Weights of a small mixture-of-experts language model, trained from scratch on English Wikipedia: 12 layers, a variant of SOAP for the experts.
Below are experts of layer 8 (counted from 0) of a mixture-of-experts language model. Rows are named router (the router's row for the expert), gate (a neuron's input weights, with its number), up (a neuron's input weights, with its number) and show model dimensions 160-319. Each number is 128 + 24 x the weight over its row's rms, rounded and kept within 0 to 255. Numbers have three digits each.
Before each expert's rows: "comes after" lists some tokens at least twice as common just before its tokens as in all text; "gets" lists some tokens that make up at least twice as much of what it gets as of all text. This comes from a sample of Wikipedia text that the model never trained on. Tokens count by the router's weight.

# expert 30
comes after: " ", " |", " an", " were", " be", " re"
gets: " ex", " Ex", " |\n", "ex", " inter", "Ex"
router:098169130099116139131122188096113134124141165096125084160125181143122139131119137144142095122081113144091180144093143128122103134129146132112112137127145110135088102092133154104132095103132172098101120098157132154127115133162163165142092141158160111098114142138130143131132150147135142114104138105150119122098161149143139186097105140148148121155166158139120133177157129094122152100142138146119146072161090142105087102116152147134143128169156134132134084092128050125092127136113142
gate0:120107118131116144168127151088106117129173100140134142169092135170141144084125144110132143116137142102120118107146150139157115124121077144126141157149153162106085067116127094128115114152095187153127115146132139135141147130135104164172115107146112134139106161124112158097120093067116118107181165133136133141105137147131078132123088150135116111081146110128137136135119121118116120144105159136174167149101110129078075108131138176131110126122128134107151080152146128139135126098115089
up0:168160097174142110105118122117153073132099101118131112110129135106141111139152128104135102160107123150159120164146121207073148136153123116093188104128130120160099170135127139141155129126129113115174120122181119113148135128092137070117113150091089126109098155145108091129129111139144100141113105151139152101140098124150146113158164114121117135104135145123185105098118131091177124091131113124140120134114117061123148198150086137100119138163116151131141183102116103114115141144144149
gate1:156153103119085125140121130131164130115126138131116093164155132153154117140128187117111104114103116146112107103122174176115121125150111129123113114134103111138098103145132064117110171062116111130117107145134148106136077133092181132047109122122102120152162127085116142164158096151106109130096119116116086092123132123144088096108145090145140138088143111159129132129126142141062108144118144136129136128172123136123109082116156157095127128126123138090164102107128117126108123143149140
up1:131123100141142123144126145156153143118154109119110099144162140142140114128096163125169133168117128171114107129126167174141091153149132155108123110144125103128115115134168068122117185083104089149110129128132126104106104158099170114084117119128100116154125141143104127130152104178095112134110123119105081144120145122153107108092114114118140163128144134160151128104138129142093122147152146099153108123204096147137129085127110135115124137149133142093167103100152161098141126095149161
gate2:127109084087172122153130138147141127112145155151113161100164146125114157117195179144130116134129125128054108114101088130118111106154144156145118123131077085134107060105141101114126126135168111135133093141175135118165113107095163111138137143132151153149103151093103160134127099152160133152101095126130137138122082143128110135154142121134076124111133132102108131113143119116092124079119136136106123122170148172110159080117090147121122147120122150133114096134098064118128130103134114
up2:154133167158116112100113128142139159197086111147172126164092123172115121127114112145099099105094115123158147086116139123153145146117143132114100106090142159110127146143126159119126121111133164158145125084122134165101137137143145149123159122108132131167153064149132047060150135116126136139125150147104117149142116146141107098112140116111104150116135151147156138140112156105141150160114160167132128157127110064149098136159135124153149094150126081108147126152125151114104128119079149
gate3:141153146100115123096118130112123121107145185159111126125122146139139092076123114169118130150147105121108123142137119126107097129124142169149115114161138102118099127108144103084156141128151133144096112126079168091160110131137135143135115123159119190149085111120134111106133170134128119172103124127150133157160113104109119157162154115117115127134125147133121118132161124139115140121143133200093096108159100141104074104141138130111069133144172144126142127121103127154140105135113110
up3:097108116143124104151130119138164122110115091108139115141125121127118143167154130117154097127128141155125115114139137139122189123125128107114139161098125167150157102142071142169099122128140103109126151144144101159104139147124116125106140140099128078105160140139113137153104110100121127075148121096109125131116099163127173108087076161131128129089096113142148155096102179139131109115117118102159142139140156121153167170104098123138158137125105113114106109130165116135107129132137144
gate4:124121180162098144112098144135158134091145111104126085118124186114108185169126135143099103136089130112118135122137160141171160136131151084132154127171125117184154133136139149134148112105143092119128091130095135123146110121167112106137159141123118137123142152129133159137151167099122128151107165110146144115113146132085160160090076147118130148154155115155109143135152121159100157150165124156101138125120136155160141122104126150189121116098129088132096084131131090149187082144108159
up4:114171101111110124132190128127094117160146120131101148156111095113154097105123133102133156154127129110128136140116136095124149107115122107146109139127144178118126110117109146121117137186129179124139136081150122153101123108124117140124127135142127105155119107119127154094113094171125107131167086131105068179137085146167134100111174117151115095112106135137147129118112121145168122105102103152122139157157105087129103127157148097115108125108168140147131146113164169077110121133106143
gate5:138106111106123122128154122175145141169095131103094056110123134115104149117112139124132133073153079164124136178122132177131113130129158159127156186152113111156101115126135120121141143137122139141186092128137164126095156119151118145140135182119118144098138090129100142123128154116145107143123136091112134116113114118153118111127141149135132080119136187128116133172136094084147111124120092113135093125114120156124166141131141141120131142134091129157138136160160124093068124113107150
up5:119109109109109147101133148157135138168066090118096073105157156134115132177120137118134081105088112162114127170136136160107112158125142131133103184142098154133120118124155135132121131106121155125165112113111129135076158152143087139129180181106116096098155161118112137141121116119146100126146125118122113126116086143170163121084172116113093091152071167113166107154133087120141130109109106119131101112181102188162119154104159127131152135170098113122085142116095136105094145131104178
gate6:103107159160107104129074162121137103187146142118113143139118192089107104133117155103131154138117125113145105161104095128138152154118144138185143133103121102136149139160112127129124123130124131090064104139150119128126105140107123134130108118171113172177137125123142121153097131117112165095118133141156073120122125112128165165100130125149151125168151142101131144132146106117144114130137111136156144142123179086153140104150170130106124107173138133084104106163132116112157147181143126
up6:132106143129141156131155127101154136079097088131109101146106125120145171147114113115128082095127052136077145133145134126124116094136126124078086112144103110112123120104163159141084121138132105126190139121127128058136146166132122147124124182117138107098120135146101155111144125111145097156120145119095197129142157173157148069139086121143134130094114082111151119112124140136176098099140143128132123120073107153082134123116145151146105111118137100100188138120143147152116099102130129
gate7:156152117135145140137123171126170179087111160106140162095124143120144112116133138119126126132131090133124151122159137124164113097115145104108151129158123117134122131118126130108132153158142146064102160115171140140163133117147100138144141140135104139112124134087126122121118154189091135171171134066142113134125145116148135131086152146107152120129188124134102112103122099102133160131136123155093137145094123146125158161118132134122136134115176111158138146119153119072150112122136141
up7:165159137135145165159121145085158159101129132102148177124128117114155116125151114129124146148121107123154164131138132124159117079119108106126176122146102120096133143107138157102125121129145142091094160117165116154150131128166119141146123148149133137091121142098138134117139161192115143154142110066172100110154131121138121131089154127105138129096186144101131111115134144130106134108126145148116156113100120165113183137109135136135140144145169143155146115134139099088157104119130161
gate8:117160149106124103151149160098132101137128136143117133116092112105118155078135141128164081150122113140095097118117120111142145154164098159118142154100138093140150107092148128104102129095113135112107110121145129150136140146112091138124150089201087116139153168106133139112160141148105090114127089123124145111119152094127158168109134143143125106110150133133113127106070106127162114116119075122133124149143119089185106096086185107109141152141123116129137126127120124142111131143137133
up8:106143123079083104145138127102139087146122132148075118120101132133121155097136115126133104107114081152111084123119156134114166124169131120118184149090137112118110092138149102104136145106113158149123124123156122119119138134115120145144092102164117108125193149132132105105149130172123105096120093128122162102120144137134149169131150108116140106115124121130158152099102125100139132124095096128133170139165109157156127126104140150094132169134128138153139186110119138150138149150136151
gate9:108127193074174110162089114120091168153106129103123155131066070120137131129128159119114140101127136111113139106148099151140131147106098133122084156102124117142104126142134119131123155120142122137161148152109090143158103109157183117137129098154121149126151157112111155133114160131164101137090107137185126142147129109169094119121106137147151126099121141104132118120103107090127147125149096172167145134156135082126107127125140091110172092154115141129120117118116144149107132146107143
up9:151123075152090104107145132118115079126172155155137126085158192150088128119106111109144110135119101132145076152114157138115141066152153145155149135124128156148133146125076127119146121133088092104103104106126150075106133130112082091112139146095111100161126080129124117109133098112119159091174116104133121145114143108084147165153146141102118084147142118159113131156163137118120095123114147111099099127129143174160131119117107174111126142121161110176136111106147160138105133116149152
gate10:133159120129100139094125114105141106118106122136105134154157131118110135128112091172116175115095141161124115103140165125144122118113096135105146091124104137102081054121113105149129093124114109109083088142130125147124149110172101097126140128134114115154189138142094135106101178118152094097124118117132120107117132203151125133139138158178093117138164154105106120117135140143102161083157157119087106074153157157143149139109132129079116108192126147167129134107149171117117152123085125
up10:134103158134113123099095110150124155152144161151119131100136096127137148137132131101156110137184139092127105125114095157097164128130128109122115170132159142139162159166132113147116168110132163124180155118083110117123143150106127118096167176134143167091065097131152126155167098110079158150149093143122107094114153124123133121162126122123155100104109151139132156115112117111141096170087136125162141177118084099085106157108172126115132151055124135155139120132152126145189136146149133
gate11:100108126114064085181137141089118144133123143134120115136112136102097121115091143145094101101138126125162139114122110113104131143158139120128139111121094105135068170100113160164113105150146128110108126159107112161114137134145111158119135168134184118147117160107134102122104104124126150101124129121131164132110139108136126119071103144133121126162136164157113116093160143101111136145112144146142133129140102096124155122129116127144124095174155123136081125073176082152127157140187105
up11:126108110148132117188111095120139122154102156099107141136154082143068134147148124131136117111157163139151134137142140106093124144141098118131141111129124143142088133106117157148131129108153110147134133113099142131092126160133146128106125102177140104143112143081175102064112139132147101122138119094141123131142115169136081127084124119103153106123145115131132128088154158119108123119126139106146104145153076166110141093148146112108121136161162097145114102127168073153168124137131146
gate12:110103179121102118129124079136115147109141095159100112099113097139137108133184109108081088121121132213119121083120126113134127143138173092112150130111147105112086065145160095134103097140080138099102144122149110138133129154151117140109141126110111096106135155151142067146100138143098090100144118119137107122166151121110136142095131145125133072150155132129117134166132125129129132169149135117142155132135102143159123140140143109184142145134114190180127135084090117123130108098097133
up12:123156112089138120156181136141143135181164149132130107117159138121126124136127110168165106099087116210128135149118107138136150108128141095107119108121185151160128079150151144144174099137077151144105135096137157133089135132154139147137115112083155147117113122136127136088149130136126118144155106103137108129104134143100126159149079147114119100115207072093077118138105137113118121090067114148113147111122110147156120094098133133140114122127163162116126112070093120091143117132123157
gate13:119155100131103141096096114160129096122136133127131112129133145205125137092134146109179104070139147094133130174112123138156155151139081112143101102166143152102128098159101145114144078101094131145152145096152117078133108105129119141127137137099142139156106172167139100136169111129172165124078134118102144135147156151150112126110117136147130142133145155163134131159154139104124123132143119110151100165173062111083148116151121141111140096132113173109164120075124128115107135147131145
up13:117144105111074134114134117137142146112135106145103131098155153147122104144151117133115113112121157108133157158119115118106126129160105141134122114154094143108140134146139109154117135105124134136164137081163181093163148122175094163128142134066131119125126198131155108138149128140140135139075130148136136109155127124166136132149132151168124115164109146113113116114126153118117140135149125173174104161155103137079120123131142151133187089196162142089159157094127135119141141157116186

# expert 74
comes after: " ", "|", " |", "–", " (", ";"
gets: " ", "201", "200", "199", "202", "198"
router:119157144113134120097108156110082163141143172094114155122150138139140122105163102169118108126123154133125134107084152111129114125076144093121108135131141159106150119119130170111140104120132143108109129107155133159135128081110185168171128131124133117097114130182136117057139142113099138115123136104136096154113155140140132165057120153124139160133155127161130127113172160114163148138129146143074166092152121121099125112124159116137125173134135142118120115083133136102124137118141153
gate0:105105134098133170118134137159112143157110137086154145139104130119166104143103126109149112119113099128138148120122099087116139131134126143110122161159111145127136132137110102076147144164109150099173138155146121135133107138142127173111117131099166154065148141151169144128129112126100124173150157119122085136108147083139129152109147148112086123139141126137110125151112149138142173154129125120134124093108121183133149139113115099188106117155170155133145132157143106147154171093081146
up0:142117111154158187129116141185126143139146096075141181149138131148161122129131151158146106118096098150110161087130105100143154119174121160137109139162129173118109159130139148105113119146124127141164152087131082158153125135094150178153140118112158139107125125168155071118090148137111127145133162091096120122133134120097137159100108154131127135122127128123127146110133146134125145143175134098110105120122138170136134121156110116147114123136122137124115152125157086170149144129116195
gate1:109134152117114124102104092130117082123088119132136140101098123105134140091099129124146091136130101131170142158127126145134146147130109102119114106157141100109152145102097076140100155146143098098155085101152102117101117142112139137124129090120116134105125101131104162134116105130110085096159135082094134162087168158146083084126171155113136144145145131141138127113125209153104116149144094118151132118173115138114130116138100106166137127134147092175119129128142110063107115088142160
up1:105118141107110157106108099103144099126098134103157145122096117107093134128158112125118101156129074132167120127151113139137118175129116145121120091132106158109161131143120106133170154150133125106128109150172118109147135134100170090114122119100130160087113118090108158145110138146088111129149136110116102163095176103140125120138164138138100114152129114125108135126116147149163101156090144109130175136127116139121126138162112112112175115082134125190067105125099145065129096072110141
gate2:120140124126137134149115099146168119113147126139150157120076124177108133127096160107138131111113076110120149144168148147146135203124118147100118111123150092102110127136143101135141143118139088135069113096153125130141130131082105120118115088163124129126095125086121102115123148105092146101125118106085121089149106139094157142151139108110104141122133099135085126124134129159104153113150118068119129171137130112135135130145171151136151121161146120121130134154124167123143061123149146
up2:127161172144185130100112137161135143156089152130152144145125112105128139126150113143143129138179149143088132129134117131142089099102138160153165133079123147085172104139121155090108153091125128161143109098125139159140130177174117172154098150142105184148146175151134119119143107132114126126138131164110110149139132118116140086119082145098150138152130133121147136160142130156137114152108136122100103133118148172137115116111101145138146138119092140112164110137150079152114163136109117
gate3:104127150140122127125158087138106108144148146101157134117115138117155111128150125097115077100111127173102130152073147094150141134077138141108109110152119142096111141097131151118153119114183106149130129133109090137124184120131147089120094121101110108125136130158147124113092147158129149164143120104182100130150146143126102100096137091162111106136107152137082109135128126130141185110184144146086149122137113127178104107143132112129169144119139091136112150154164104118151106118125123
up3:153129141136165139090162124143139141124115120121107095102102120130124119115119137121099093146136153124078106127153119123133097110124097128167149160075099130143122131147136104157127139139096127146116165117142174113127124124135123109121122148094167146096169139131098143108156107098128077160108087170114083113124120115123098113134168147100150098081122092100147114133123168173176125089122135103146166119176166157081098149083148159100150104120143093110124152116141105095111125141106076
gate4:155102187146167163108164135128146090084134124142128128136137090151096132110131121158127094156167146127118155170140114116087121124124136150119131083142101105135136135151140114128089131108118114127128152113142100150164081102108146091133072116111088084127140156118122154112145126099149135140107148075137153151087161130133110137131120114078125116139146122123076131150115124130131143098102107091098082124149155144119124111126153099075147167144121137091187157104140103130105111106138096
up4:173097180161122178104128187143166106090110106137129126120162099166133118123127128169129141156138143125098133133115122117101113105135149120132125106161109135142099159161119088143116163131095125137101131122142129152153142119085135128130104142126103109129147120113101139106119173127158123147106167103168159131116150063126071121114133115116133119087125140133156143155099111109148147135113131075108128201158151167101116195150150122131098153123115089157124158141101108130096113109141128
gate5:140116148123148115123112101163147101052132146125106130143096099123096148144135156134120084110139111133152155092114094095151124087121121095184160165106171131115099148154105119123124142150102118137155126086135138126079139135173129162166144152171177167141160112124045123120132113120178126140110126127140124148101107150126084077142133140080152134122134118170183133142133151148134081105113139112138135141173097115128103119124079145116156149089130139136144133155110119097124127124118110
up5:142152147104139112129141068123107105093150115132131134146138125115126114110124157138125148118105119131142121137140070109136141133137130141101111138126120140139137092135115124116109127150096144169110157137132153150104131168181103137105099120165097084135127122147109098113107116098159136086139133155169168153117163108099089114132140146092154154131169089123097139148147133157120112151092136145162137123150090163126132143142139114105112151142091139118114132139091118132118111114120147
gate6:116159147108186123066100098115131116102155156126092126157119141120151101161115127110107132149143134117151052121122085154126137132133139085152158175129156161136142106119134105158145126129121101128115135127166140164148128097151148114106100112122122176139146131092091135127137110114170110119134108140146151120093168115116150097147144115110108144160125093131128099172146123143156111175144121111123139140177135104125093124132134128111168115094140144179116137104125128134101132094094105
up6:132079127156088139146154140149145118144090103124154135059116124095087146090108137132132106145151115147124196148143116099140159126087145139145120100159136153066148155116138126133115134120094085121120115132089130146101100142100154136137154175119126134102107125161121140094121132168070121123147155146111148144115115115107088131126132132158141148091088151144133136141099117118099104091124139144160138093125100177164150128163126127173103159175126092102121135109076147126105134115131126
gate7:143100119153102110132136085128066109119099117180135159147151136088118100124127138132080139136146100146109157108164135118083124132127080149115131119098136142140154103118146131131113142129117129169102129118156087097143142177122117133151118104156151157105088128097161155121135122129151144163133164130154103129106110123143129130102136158141118133144125083115104123126125159131117092140125075093124049142100119158152128145157126125120108161146132124099144158105134133164143112146149117
up7:164147143082134134159153152150179126158180126077119084117117115139120151098121138134152119119101157160141129176124108113143090104092157120103126130143132146129108145093134134109132153077161196099171130131099168148157099096114162137165139142084093090159131115126118121119108173115130143105150116136132122113135166176118102149151133107107151075124139138123117116124132134160151180173123175163151166113123150111115098123134142135111174120099121137169146148135123127129116107149117153
gate8:123094174110141129123128099131138107166081087123166115126122119112113089120157096135110156136159162119155137152169146118158102109165147119095095186136117149155146170128145135120163077167124140143127122100133101099123107164155113127092105124097136120094109119136155151115093096101115140139059145129124129162145146169147173131137086168119152125102120147118129148131147144129143121115154101099086160137104101113109136147120116140121084160121122129079140174140119154158124158110145109
up8:123129120170116154110131108126111146114126123154146124137132134131121102117160157123161121130136136099152133139144154135099102098151133118118138145138064107114107071125120144133133128144127140174141132160114149160159099155137129096116103156178181111174109165114136153138131125134138154127113107106133118145130111139090138092118101157088115165112154150127091096113139138096084146121094120105099114130172144096139119121135111215104139114093128130126099118121146095121110112132141138
gate9:136111111117161119095138118114119087194085106144090111109177148095068112132151137103132144134127131131104138136187154164081093144105064127110103126101149127090130105080151144123159165092108117087118114124154114136171113127126123137109151133153133171137116132126170126115109127095150135105127153108148123121128138114119140134119091090137129155163136148098141112160155133091100122152125148149098115136124126133092118128131113108102143125130153184084124138141188106093116152156146186
up9:130160140134087152148130132128121153132124098113140149109107122153197120132118108148152080153138164132106114140094090143141179134121169157112131108148134126144116151138101138159102109166142154161119137091102159099086162148125122101119144141107075101131111127149141115140146126177113150088115135115129134141143087165152104122153142160068134105133130116145118168123123104159162131147181104145130127067128132137168129126097115137192069166153079151120110124132105122138154092136151097
gate10:133152155131150087099152135069119136113109176124127093126116142126099123155112132058168130122135107131154065140120137163155102121151128158117155140131150147092114162129123137185114112121122137108126106139139163165136123169158128148085124145177099163110149101138140111116096107158111136135123122089186168117112105118136174115177108138132107130167117106115111111122145143117174104190179106139112111142141167128129164150111114156135146109147107158083142109198147155118149118135117138
up10:123114087132102153150103095155132135169153115125136175136132132143168114118146105157084108134104127146097158111125145109116149138086131108121117107135121097160127124095120116111155118136168122113112162124102072099122133117099153104141128132093108109122107143152097123130125139084092123100117135126097084121142154130097107126116128097103141108050155149124130133133105122131113159067092142127163117118132099108131119116138162104101080155123126090174118163077129100158110132133163096
gate11:110124111152064122135130105126159095158145132124147145143120157118125114100156141151170125121113150134123096119169198125136091143123120126135118137102095097125125105125131176109137149139112119149115089128102095131144113099137120107131127145169097137084123153141113111109102140160107087126124149155099116143143089117161125125115173121165119134156054164134140113135174099139166101118145120109096119099129152116103155108092123118083117128140136154158160087143148175142136092092139098
up11:179098119141143106112127168130133130095089116118180103120108088105130178085103139116145187140141127128143198117086127118139121117139119080155136138114108144096122132133176154112136106106121113103130156136122145106118124151136105154122094112134117107165139111101136088102168144075133096092106138107137123155129152110106159146160097129086086119150169140100085135120067124139124106126142094128119130123162094100115137101107144111137149145102139129112141153088139061113142136133132156
gate12:151144096141101126149140101115113123118140083085170112167104124148132166101126144156147112140144153148119086108081161144109131120118142147130086116182115109144130127123106117065104146179175158085084141131133100145089162136133132145121152123133143142136094116122154106142148128151101174100133176077110153095187108102145133143150140105122124147129121125093138132111074133084076148090145110129116097082150161133129139095130147145138100119141088154090112117128172157155115153117145147
up12:120136134134118150136134150125101086133126145112158089113136141142123161107125072106126150135136149182103130118085136106143147097110125126122164137126082154152170151135108124091138146163178161126107133123141177134130169133133144153101157151086120133177101110141130134154160127101105124150137148109133106120171106138143144141149091147136136148111107140081098188155133091105125185112137141142120128075136128146123114062104131170103145129117080078094116124125147158124147121162121133
gate13:108147145126098111131114130105077127173147124141122143124170094128157140117116092153107180140153114147117104113179168183172096134138129117138112108096138108164128101128126081172135150131121131117155136106127160143127159143087147157190142145132165166121143162119131162180142144154133131135075107106110101135116127117153117135104113112142120136130136111138097150160092095168149088140144167139125155138121128134109148134079131165086154136115110142188119123113133126122162111111169105
up13:150132177130080125097138147123061140130147127122090156125151135113170125122108103123127159122155112146120067106182136155175132129147130085140105129131106104148160129124121131190112138112137167081122133126151152169154137146103144139175107113123117156082144149134137165161145126143147136123097125105105111145135165143114105092071167126127142137140133121143121164157067098152143093137131147134122142104099169127113146137123127123078138154113105123173133143093170122101124139092164129

# expert 20
comes after: " ", " |", " (", ";", " UTC", "–"
gets: " D", "201", "202", " ", "200", "198"
router:115120126106135121110090150134132140112162171082107113153150112152133151108111124110177089115126110157113108120116152109128108152109146144131142168117146120130137134121113116137120150111123142150114138129137162166131099124164162180148114149143120092131123172154146085112109130127107101105119105076139152141077139144113147148093093126121119154135164133142130129135148144138134147141108141175127177146151151097118089112107108130134106113160152105088143118088143130131105140114118204
gate0:091114159124120090123159144174133118132116133130095171074131150147175150135148149116092166113115105105171069160125122133142120115113140140135128169173109123167132155100157104144179127128127105145119132134155154092121113162165101144121149169103106159108154134096135125133095152128138133152113155091069120145128097112085143156113153127142118112126133151144120122076134119129135122151156131167127148139148168145112107132128135146114162130129127115127148175129150122118133168140119108
up0:151111096149167143136114110134122121096124080149175090156129125138111072121144080158182149139159190120121186118133127112122113092136120111141152130146162144095161110147153176117130122141133159109157158113115122145138118106109109109130117133139150096181103117125157132137183092157138121106164131116151122116126122139142106127143119127124115132145173178121163165133135139108112131099101175120172083125129099111121158175167088117117155127138145134132107113157106091148171087116110166
gate1:110081128150093148085110135120140079137149130118089110150123129145161082130138179178135142121098151142142106136135107177138131113119106110115152093107124087122158132132101113149152144127117142120157135114093087092091113109149150134141157124126136130153129133101082133122087108130156153140132149139127122141116106113114129111144104139158100122135123159109137145150157119150141127114113108126129137134113134078130079150158083112135152116139089156159118165126106090135108123104113106
up1:127097095149144175125085151114120133110141142133144169143075137126120121117143096127156084124147109107159130148131154156112099104145158132099146100159122109125096159138114084173119115103060119113119103149145122124097154123135156096105099125172115090130167135150120107129087135122137151149154081121150150120130123157120143133116118160159160125122109129146115112110130093130107133077176142119111143113127106115157118142154115114156189117114138123104128145104138123136144118111045154
gate2:080153112104122126147149119085119124076127108142138108140107114149088150125123070089154149146141113159137103165116147126153132148119120099135107126111158106150116135133156138081132132110124110139104127184143165125110118144121131132114111161123125097107143161151118117138119120129124144155101104129158132096143151125162089119113114118137105103145099091119100152159099101121123135110102117120158146128106167135162108121122105124148099159124144130149107132143128097095141122119116166
up2:127140127177114159090108122142088194132128121182140206077108152105163108122138139142131102103125149057139150137109118120101134096124110130122130100105128105122140102148133090166086137104140121138165127135152134137139155114157106126130106139155129139173152103108117171128123123148150114108125146117095124126118125138158148090154129095141182155131131124103151144132156167122167160109131115128151132153169129120136117140141116150103126116131113122125109156130174103122073099148108139
gate3:160116193134142118126115124136158119133154137111103140132116184139150096124110128082119120128129105145125146108134133115129128142143098119112136130114147118134114146144106134137083101145110131124122141131108181130129128138092131152165143109123176114137149136141124075131113167086172120134089155113157130122113161118135145134151113166112129142095157138149119112112162158124145145177108143137058120125118145121156111139135142152120096158137140116111123115114076097176131116101122125
up3:157118163164144129101123147138120124103157129105126131116138119113131149131088174154113122132109120114127124096122149164172083107108120118113148162100097094093183164128117150154102112123107133144122149192096149141122101138141160126120138138122187121129157142122128168138179147065118100125130125117106108084128119162158105127152156138152114175092167155137138150153122167139151179176121128100137156124105088111161119132120113106136091170111122138136126123123102136136153116116151156
gate4:118103139144089141119151119169116068090087116133153133106095146128157118117111138096133082115111139130139110136126131156133178127131108174113138165117119106117120124104097115127200103136154106130119099108140157137132097132134144148138176103151104123141121151127133123144137137118208134148092164126161114161092148105122141119141138144114087100136160157103121130164152134134134151091119127097105151092145173146093131104137115174142139154130126126113154124099147116089167116131165125
up4:139097123140128122138109161102131140151111117118124145131158125148128146134101148190144159178142147135152113127129149086118131142145142085146106119127128168138133132160186142100091151129077143153128121152136121097133097123162095108154087119156137109096169127106125128145113090147090111119142100090063145130140140151149120159121114086154171129117073114115162127122124137101086081180112140166123124144135129112132142136117157109118120106131138172127087148130150139145143167146093156
gate5:126136161096140130092145110135075137142119131172106148090118104078089110130133123101155146133145139132158140130106146125125166091154097101120157126116145142094088088139116094131114115126135138132116156125122169157097165121139171108108137163163145091170093152106096157120113132124105112137113161144088111131154120136145105143106110137127150101147121177120089122105134141164101136158133128139207125112128134164116126109121168125172144133173142184102137147119169142137119103153122146
up5:113136173128142102112141182162132136134159150097133145144158092125120035112139131091147168131122125099101131095118141163123122117129125103104124123149137129117106100154167105121116106105107173145135159092051120115141131140146171140122100153113132142148132171109117142081080127126111090143103152167137143131153113139139115145145119133148108100145138105098105130140124138098115144190150137114169117167122088174153132109151123099078121154147073089137115156111180106126118163147099148
gate6:109152114130128098129057113127089157088127153104128104148137125097117137128115129095149107119131114112098151090108172144142100108090109127140149134084126115128153131128130135150136120107085115133145122135108115083122136109179162117183115137093134136173150107151116144120130117112141093097156071117106101153138183130119115158124099144158148178118131117137122165124097149157122134149115106134118150117123128113111097076120103138138142139139129081134086139105159165144101138132152134
up6:146151133128154121141097142131124133108102140121117123149158108116051110146077154113115116115158133141068142107131152115166142118142074130114121164066139115116125143133141118148153153100135127112156134126105104136113104112168162125139095120163120123142107096142091108094140101133167101094187092114107111152148174141099106149109111131114176179098137107155118153108115127174137127148121094158125145131137128128099083083100109097149132105114161119137121132122130148125071097144128144
gate7:144140064107140126119063131130165155157169127128119137116101160129146149105145133144138109128104096135160111147145073090125142102124176122088117137162157173122131137148114134139164139146087122100135143109093120108150131098127177095106118136148162103144140121157108105099112130144148125102132121100153146144135124171139132111157101117090130092125145102095153138170084114109141104113137138082142119142165122086070139144136174123127091144130121126124139147123123118182131076148088128
up7:112133118134153135115101142105140162134144144137123148175134120120134099125154198135111112150096119138118131084153066118137141137084128160109150160133174127112149110118117166133157081146120074128148174120098080100126116159117171108152130115113164139108128135103143145147147132121123114102112098110176174120159132151126182148185128141109128106104135125069099114157136131116141133152142161095125117152101188093099120141133118112127143140153151163101088135111115107111167115083101098
gate8:114163134158106089079121092093142115133127110102104090149128092141122112178115146146143075139154111142127114168130138111113114142083149095108130163109139143150148106157124132142095139142122113118106179119073137131099115131104105111147140088122122133143118124149150121098156114123146108163112130127110163154120131157141103133147113098116142159090145119133114100143146135108109090167129136151169142131108167151125117170149153142102152119130170167144131148151126147094150130171118144
up8:128149122145099162129116119127127119107108139179150106148107088151161153137117118110113110159078091125137119126123134109111161141142095122149137113173112138095133106115113155156147134159130140120142105085143091147155141128158159135119135162101127102159175113167093164165122103137123122170095091139148161116084113139100116085120095131122149123120146142141161086142138114090135138122134106187137154135109133113120111111169147142130150116089114146176119181139159095118116118127136146
gate9:090138122110154117115177084126155116126195107107127138113142113136125121167159147112177138130121135211139160145085101130100118125135133098176117166137098139152140167125107142153160129116118165105134137110149119145146133150105084134145165126117121135103107125140146153156134171120120147093117148147154131095120121127166092116131145132160151129122139091113125104113122148094139087145073126149127166111123122180115094108145146094087108129133165067144094149135095141141127139128130142
up9:124125141115149146158172125160159116144150159113134127089142082101150116140152139140175127171140103169103136148115152094090134148108147094133108171137101160162137142083106156178156124125099164085148147128125156177137104098109096123116131144105134134123086148128147114157172093143108140117134139161141186091114093115140103136141157115108143167147125108103107112125127152098153111130118114167128151075089134143125132076169142102075130131163102080118090148132111109143139143155101160
gate10:130127118138131161095114109138098151111173126116152114148120171140149158126131144116114101116130077152105133173090145129133128147141096138152101111102153107117148146095149114123125153135126137134104151144174176087113098114182097111129119089163163140158135163139103129090161123145131092167111147105120125117131150127173124147092052103142120150152138136117144117109109163178087146158133129148093154156110136092116145108148130115140073139113076116137099128133127108098156099160150135
up10:123152120107148085167160166107116099110131143126116104118150104138140131149095146157121179145143118146119141100142116131128080125076144087056115113133109105090102161144123145146157087161122150147113143135104130171106142111093145112143109146085080124094142119120177156141117146090129129105121151164124134123114089132086153161156142195103136119085095111102130115102100113118135060133162121117162145111122126119127122088137132125130126152124146132127134158131127152117102143101147144
gate11:099141166112100123146081136062106158111146136137147123115156145151092125072132165106173134112133178112122116163136083111146105144134115142072105155133109110132150158109128073108098141087144175112099118132171126122141126166159134122133112137168101121143120082114167086142157104139126124111107085121159133137168145141099126162107106192132116145093138113112132146106124116119107145091130123112151160096152091117112133102140111169165138102132120147096144130131144132171136152162072140
up11:136121178133152110140125164119102139110131162121151121136157154119075139122112169090129150110123112151107102155102125094157098143167101137113098133127099092143154170110142086101070131082135190085094123160195136104110118145175141113121142129143107091148104082150188111124172080140150152128097119126124158116128155153102095158152108177120123129103112098118142131137148175140138139084130118100114142109123138088087159115144112161178151132117116149094108141104101136156097132126104144
gate12:191132129100135144137118109149159170105165119141102124149081115142118098098138125106109090115147164126117140126146153132165113114134153152128113160129146114123112144091131154142122138123147131163115080086151150140147140133125114132138131104150117153058161149128097129163123157161096134114123144135158130170147132121119169091112115124089118108113106159115141162142109150102120135142135102145111124122145195124132127166137124093147171090166119090116126096111122094179119138135116127
up12:169129117087127143110090115153161151106145125128071128152136114132094130096121113126096119119164128139094133122123158129201122145143155146138116126105179104153116170109093138126121118111187116137100120083132143119139142140128119139127121061127113150129134155127080118158110172145103110128140111114128109179123108142103168142134091108094114133109150154136086119143169133119134135125162083111115137135134163104145134142124121119139164118138126128191138125108143101164139119124113129
gate13:158131111133090082128129126142118109116106158157144144116178134130106138115141127119123153087094078162131096097092169132152147119121133121153131145107061147126070104163155113128134139104173123139123166091121134137139132142146119158124082085143139091168091144135087118137122161182149147103141156138184124121128109116072126106154132144126131114132144154157132125150117145147123110124138111128126158146141122083111139155106073122137105130099137116128118119071155129118139100074163135
up13:167117101124118147136121146128101168185109129131115122124157100101144108156127109152120139102087134128137158085097085137098138095135144082123123106148158139122095149127130097110111163134100171129131121072149140106145112141164084116093163123125187085125149117112120147116110129113075156103122090156101119102171097142126138102180165103155082123100143114140090143144117120100112090131132114099157086132128128146081146143123102097082096115110111145132136118078182120138159124120158156